From a checkpoint of a small mixture-of-experts model trained on Wikipedia.
Size: vocabulary 9898, 43.2M parameters.
Experts: 128 experts in each of 13 layers, 32 SwiGLU neurons an expert, 6 picks a token, a softmax router.
Training: a variant of SOAP for the experts, 610M tokens, 4651 steps.
Below are experts of layer 9 (counted from 0) of a mixture-of-experts language model. Rows are named router (the router's row for the expert), gate (a neuron's input weights, with its number), up (a neuron's input weights, with its number), down (a neuron's output weights, with its number) and show model dimensions 168-223. Each number is 128 + 24 x the weight over its row's rms, rounded and kept within 0 to 255. Numbers have three digits each.
After each expert's rows: a language model's description of what the expert responds to. This comes from a sample of Wikipedia text that the model never trained on.

# expert 30
router:174098124158122110155112157154154129110144099114093145033156107092153150106152152149126126146109099140110111117158140110099135107146087093155166140123122100116099128148
gate0:079144132124145128152125176100170133103111173121153114138130137153121138152132121162155160125105137111090109120127187128115161152120138198102116109145101104160154132129
up0:187135165117123132139117137154072188115106136099147138090110150118090120111163115121149113137113179134124066126137162172139110111124099159144110118121144132148157128171
down0:135103153140104108145108158125130141146116150114131128106164147173139116137113132143122088167126141099146120163097094124122121146127181126075159120121115121143132114135
gate1:119107160095127137139145192135142140157133138062149131071129099138091148125134078136182189103099128156151101123076128122118146123133104130122138118119149120145114127155
up1:124136142140161109164122129097135130141114183150129136134152155158101140130084113115077125147142073122151182160117149165137136112186103142144128149111131140163150117162
down1:115152121147106140165105137084120077139181114101109100150103113095087142098108147106142135134145095092138128146181085136133071140141161109134128145106111155121152145119
gate2:119119100179145078134128157118107088149087125174168145132164131085150086113119165156095142133136100116121109114139127134149141123138143109153099117163127140158141133125
up2:146150117148138138117131148131102126109108139113130095134127130125120125142121149120143106066110124137121155146119125138094150167150154114096150143125115102155085112088
down2:122125154148106139124110084113133127171116170111115151107135118157128128149091136129114171121143119102138139137110150108132152120112139111085123206110144107128131120106
gate3:104123175107118138099126137093163103135128151100137080114101116152120131109119104150117162159131133129116132153114130124124104117136139153120170146116124112104097160099
up3:127154089129121136151159100152119143109140138177114144141121155157088138119080153125155185149157120110104117114098136152144155120105131128119141097142118111073131097138
down3:105140141104123175136137144121116157118110139129115074116120129127117158118131113151109120104123131137108146119160136146141119106120125140113184170129133162173131159081
It responds to: Adjectives in institution names. Adjectives and suffixes such as National, International, Military, American, -ic, -ational, often inside names of organisations and leagues.

# expert 62
router:110123164118135123164117143148153178112151078109115148175188147112120129120156140131080119116087123074118090115159159131120129124103107127135124106168158107096101130141
gate0:121138074160121131111139121119164147131173096125127103139152127145082140173104127170152138155095110091099127110122124115141127040123107119153117118100134179148130132072
up0:140146139094104166111130126143112132110151079129109165092124142130097103115171118107122127142095137134173153144149160135147109088160141104116174058124112095152130133105
down0:132093122167118139078124110163118117163154113120159142144158132163146120107177171161136131102092134142078146117153125129172127161102147144098128136117119111130139131144
gate1:111135167073144140146179154111127166145137127126119132136118147091107149118127135092124134104096149102118131140115086136165146150175120131135103114145153104125128131122
up1:177115121101125162124123101090153148108132080127131152099168149151171081058123143148110102099120093154114115095091141149111125141077131138154122138091109154100137151105
down1:122137135126129150134175140140113127126110133133111116131193086106117128140139113122116189102121083181141170149101122132121085142124116108148129142153155145143176152146
gate2:112157120110118104135090134134118130164109111112148117130108125113145090119138090130116128116190111117127177179133088155131133124143115150125124146117161113113136170102
up2:117142126117120093126120108144129103133130121136159114122094133135109139101143112113125136117118149112082103139106108157098170132097110097082119111127107101111154203117
down2:104122141141105129131137123150116118112093170112139142116140107129132142145109157137127179109112133132127128093116160148090100131100112143146101138130097100127130154129
gate3:181104122135137108094136116103161125107160149107100142125151100110143161143118115136130117157122096124093128162162133112104124185118056120108100136144120098107126089123
up3:091120103122136148130107081138122134150149131093116136096120112154193109119088072110104132131175133099105128159126140110145103098119139119126128147110109102112077185094
down3:113106092120127111130119124149112136144162150156125152145057141127095143131122148181076157130178146138119100134100125134150123105127111125133129165151143130111134090112
It responds to: Foreign name syllables. Middle and end syllables of non-English names and places, often with k, z, j, h, like Jizzakh, McKenzie, Sargsyan, Saskatchewan.

# expert 29
router:124124070183131155161124099120169198144138082127103142108123129099163158127146144158139134136125140176102102095079130124065155108131089118133155142119136093135121098142
gate0:169160098145131097159138110106153163124107149100125103150122115105105068159123148152084121102133109133150141116122147081096148148135142114121109085129112118165111158104
up0:112124115129136162168115067132141142095142109150129114122153124140110105110070134125143124122129091118142123128161173121136082146162077143106132123123154144120097131137
down0:151130134104134145147172128149130129138080153121148155100124105158144135145137143126151130126142111093110186148094116130120131155128087132108114129099138101154129111115
gate1:139142142182116146118125165121109125101115110130117104157133129106103216146117128124138084126079105112128108104081176142083179130160147101157095130122131156123146120133
up1:136166105122147108101157134098098084129139081120148078131099167137153162103105127154160142158174137158115087132161074129126094126101118084104156121108146134142124124139
down1:128081125150132136131128109127130145118086133148112148124132145160116159172157066141155100142150136162141070105128158130168115126117095166102082145160113105106131166135
gate2:108125151141102126164150161112106134124122141096162118151077134075155161083084108103116116114127089119114172119170167119140137099175094086121128113116098105169091155108
up2:137099108101134147102110115099114140108141085090156136151097091121092120091104137159098118106116147107163131121183088137156147117142153132113142117127088149131155123133
down2:134121132172137167086114123124146110094129131156161081129156129108113132140137161107135108138084130140155145122108133128138117117081106128164164111102164119119126114116
gate3:151126095160130102168127122134127177121094158111163127090134100136132110174102128090084098112090103129135134150138149151134112123134105142117155129107088101115123099139
up3:153131106109108104119147160110134155123098118119144103109135135153160155109119125141155128135090128093095122124130152119136092127171116120149143147133109136135124123123
down3:153096118146068124119127128129134119125101116104109100113070143095127155181174131118084090088124115130129074134119108110155150115129140128071090097129132126126140124148
It responds to: Organization and place nouns. Head nouns naming organizations, places or works after an article or modifier: team, club, station, school, film, district.

# expert 31
router:169129158095130079117078083153119129136132117096121145149111126152112135128136131136091126128133116122092116108159162093129166112153114143133123117159066129123107125138
gate0:108140163129108110137127201091172138161149140135103153149118137084110202135110175114132152161126112135102104141117112156116183122147144123111134137116148169156102114130
up0:138136141124151102155156094168163114142134139128119141145127102116140077158118152118172150099150064129137112108127139150093163115132129114123110087127159133100101114122
down0:099165133109115126116115131116107127166141144115151123139129140146134118165172132107110137126140132089148130147084137128142122142161164134063109144106087142113152134137
gate1:095116174167112167146177109148112135135132103175134146139157110189111178138145123135122102129132134119119098127143136152132076126093120107118132157099139123129103093116
up1:120080150123112125145121175143131114125103130133124140126103164075144123106139128147118120164130116098100143162076121149141147121128112112138153140097118103145096136077
down1:112111092155115145105124104145135118130153143163117170135137146107087114130105119152094108152166156129115079150107166135136141171167137085157103149169123192143121140134
gate2:099088088099107104143126070082110130139148133114124154126128135107098141124109156157152159098149111127141141107149157177114110154094105145137119134113090104150113112131
up2:102109146137134143082171109137125155129164096103071164160157109116120167090130120097103153115124139101139115135157156090127146155116171136115140154167099130122129166143
down2:159111174101147107112134136129082154112171107092122132116105121149145082142120135113157131158144151098085120173113143126172118125120145107131124079110115129112106068120
gate3:141077145062135156118166113131095118100178100149144096106095145104114112141150102131083139119107096114119125138127111146082168130157149133108107126112126116129095138159
up3:115139120142132139101108138117092134126154139168109107129153090160115093148120118159106121125154132123156131137177127152158103131106160142102125137088102107080163096168
down3:093109133085095119118089151160070131152141162113115109137151125131153104078120096137085132134123127133097116158140124141121095120125121131153085123087144126130168125165
It responds to: Name-internal consonant pieces. Short letter pieces right after a capital initial inside foreign or personal names, e.g. P-rav-da, P-á-ez, T-r-zciel, Bra-g-g.

# expert 39
router:124100141147107106148098136149133130110153136100108156116127100121150159106157164164115091159098099138148108123119155095101143097168106094163153144151136114113104114158
gate0:136149126111132119087146124103116117138161128109183124154132154128146177138145129137113113137095139135121132150085095146115123132127117130124139137098118120097162177145
up0:115130122112109108151102122104136169113177144132105102115128164107130148143113121136128077142140137128113124105124109156076167118142140161071161100141134103111102105155
down0:144102082183131139130161126177108072137170075133086110154105131117136152145106125128160137150143120139123150081069103133124091143105124175102130108129141129089103160125
gate1:157092087130092143133157198121129167128139129123115132120104119093184150156107130169112094124115146120105095132180192118109098147102109109111121125110122086126142155125
up1:118119134175106139196118083118142086114066143141127115127087105141127143126070145121100163171107116136150143132124125109129168125127156104162138135108126140144135108123
down1:133119096149143107171150155092133104133114178130122132167132142120126157172112070151098115154109125142164173081146158141145087111106138163179106137098121154161114108095
gate2:149144117099126159145110126171136103107123138121147153147131142144082097115149156160110141123072103086108140128140134129185123126163157151112117138130167164119075129160
up2:183117119124127161111166146143140147109106125088149134204156148118140079166166133096124145116128114123134100131100150135095131135096131155081084088123163130176121142121
down2:114076115142131170154089090101129145102135143156161098121095081134098156095124089160138120117116090117125117168122115148133074126104126165138088152178138130146152106121
gate3:098156104132114123153114110142100135136143136139125181076187090149139128131135128092123124156166117080112146116147106126122106171137148127140160122095145130137104153128
up3:168119168139121111149150102139177069130158147130141133116124130174140114153129178115117149099110135151145117111182123154171168157144112136152154113153138108141151123085
down3:141150146113158089102107142157136139138166162164092133088115125145128154124164101139143134174110066136154149154119114136142170110106116136155151140135107119143166159140
It responds to: Common nouns after articles. Nouns following the or a, like month, week, quarter, number, paper, and the verb "called" introducing a name.

# expert 14
router:127095149129104135149098128142197130099146112110101151117122119121161151117152157154127108158109110121146129124105151096118141102150104102143158141151144117102109115147
gate0:112137133179107145125098114134155109088168132141118106109160134149120152116152129147113165098156091140122126122114127115094165101091103097150114115144146135135135106118
up0:160161103096146151126127094152114165166081088129157121129097124157106115130115137148159114125162137102145111140064126110106125113136118134077088169132180101119122146175
down0:120066158128137179112139083105100102084090131142153119107140135099126121101131091149115149117093151079100118139141102120120108178159120110109149146154105100151169158113
gate1:125113121105156118163134131176177101121133191060144134110112101131125118115090113128132131141127150090161150102135157148109126170152145134102096136075098137159140138150
up1:126124128180138128176147188180142129120127167094085129108114139148160129109171109143147149125155144139164131152134111170125130131133126120132143133124122117140150158140
down1:157107132084084155072114151121100108157125095126110164139116139112131159116100146136165138143127102160172113155120142136125121111098121042093165185101122166145105059127
gate2:143110157096109138156090135151126146131112122153191178115117107108160110106113110166162092058122154105128140143136122129131147099104091110100147111115131132123090108153
up2:152116118125057100120134116125136156164110153162127124133128133162150128144072117121136111123110106123133185127121112127125161137110110125135129121155124125159114124145
down2:106151084127134118142102161120145109144109171107138085144163150128124130143140122133097120136104114116143163141148135162128137144119113158122128113128122116105140100103
gate3:102102099136112106135189136150139099178105083132108128133121114157138136125119147132152149149162110103106153144139103133118149130082134140123135126114107113100163112142
up3:158176118109152150110118077119099111130150137133086109154121117091138147157113137136141136096130134121130092118120115144163140134109125082124158100151132136067135134158
down3:123124104132144195115137141143097157158156142127101127127115130122148109131130146119118119132133131132159162155157135118119157161104131144142106163110147106112136129128
It responds to: Family and person nouns. Kinship and person nouns after his, the or a, such as son, mother, father, wife, plus common male first names like Henry, John.

# expert 60
router:153144139114141140140120163132087124103123092117104148165166141133144144142149143143111124128118134070093126125159151125141150122132112137138144127128112122105118106141
gate0:153113151141077125154149105077131109147099154130131124141131077139133119110078127118141132144154134114099136144104132113124120151110121153075129141121139136131117110135
up0:159125125137148172147122095110143120112121134138125197124143099121145116130134114149133158106106130123146114094196143123081127129189171121141177126142089105165151134138
down0:124140118118099135133130117090129137161112145087140129138110134165134114148119136111133127155155092148129127138153117120124097131151131161106094109133154160106150138140
gate1:151108099096122139112158117133157156128133082141169137109103102104115138117085162135094075140085152137143142157150151126114130083112097146143092111130121117101126120142
up1:124115104138109161137115075132123101139122120092103146112147113127107151085096110137125125105134185148168121127123151110108138143101135150107179125173096126106151164128
down1:135141114094157103081150131129145146187179153127142097099130124108099121156134147076112134121174128136186103142124129119113125125152119132203166159140116111129150179112
gate2:136118126139090099105102113172097103143120083152115142129077097124140141111137105106115113144102123139093120108143147095115105142115113110125102165141074112105126105153
up2:118132142129167131116117135137113095107163152085145160107140104116135148131131081117144116105137123093148148110138125163192153114129081156112106105140103102090144141141
down2:122088164114166166139137128151106129112102122177148090151146121121127122110132092118144167120125158143144098150096114126099105148129099163099127137123145100114123106154
gate3:100123157152094122138140117139143075149118141112165122133146156137107120160117108093113122109132126091172111150147109156120104140096081112084135147121133150122123136156
up3:171166112115115149114094139130165126135120178143110153135103171096140169104144114161161150136126127139135090129120122103139071140110130175119157147144135120135097124115
down3:169118158113141138096118152137077149140120147160133146131136088098153107140148109116116124123172117173160134088113120082152136095121146159126139143122129155106112113151
It responds to: Mid-word stem pieces. Inner and final word pieces of common English words following a short start, such as del-ay, chron-ic, adv-ised, sp-ends.

# expert 53
router:093104043123146174161138139155115106083143090110096141134078132082137165138146158151128133141102137135114127084146145132100168126144107111144142144121132146134123134128
gate0:116160166100126125121164199113125134137106124143179128133165099131121102139163132118125176133137119142108101091142102096095139076145144119139103093136117147073117118144
up0:171107154136098117138145126113132160170105126183134139122150129129133152147130113137088109116129101117132132141128154119131139154101141168138153135132111109120127149127
down0:117149141123105149100140138144218104122151142132106160147073090102154141122105106138138110141091158161138137113120114118162106155112130126140161147060118140133126147126
gate1:122103187168091136136100175152109122122081108119120095145133142142135169115155112121131149107104126105119102132050120129108163163135126123135163119134135133102128132174
up1:107130121125070085152118099105156104173110142106085096151163117150100104135122187093128152135102107141130105163114163125101120147151115074149131160139116096151125120082
down1:143091127112120164131120093163103133106117157113126097116128165158112115105118089099122101169155114098078106114146085100139123175103141132128162114153129130170113145135
gate2:135091086119124130188133134139124101146125141087133112094090100150115110131104098163132137120134121139125157111133098088131125104161114139130118110131131145114159194154
up2:126163147125141159103114111102129108153109099132136127137125137138115150140124171110158152170146121156138123179114192103142121145164126140129142165117139103105128100138
down2:126115105113131095138094120156144134073107132135114140160152159132105081129106136142158143151144080168119121139105113100105132130120139156109106169136102091113118145146
gate3:140120119141110114150108108098140110103128112120123129129140127126102135130113110076139130133136123159092130116183164111103134130117125153103122150114112185111152110181
up3:181125123107118146119124114137136131150130165137139137125073136090171156115130114147133150125113121098105090149087116124121113109103180161142142130166129117163119138117
down3:105154119113103161115103101170161100149110129079111133141128121148162097139169137127121103098132162168111142145087092129161127141123102147155105123142164169058108138138
It responds to: Plural and noun suffixes. Word-final suffixes forming plurals or abstract nouns: -s, -es, -ations, -ings, -ities, plus nouns like people, members, areas.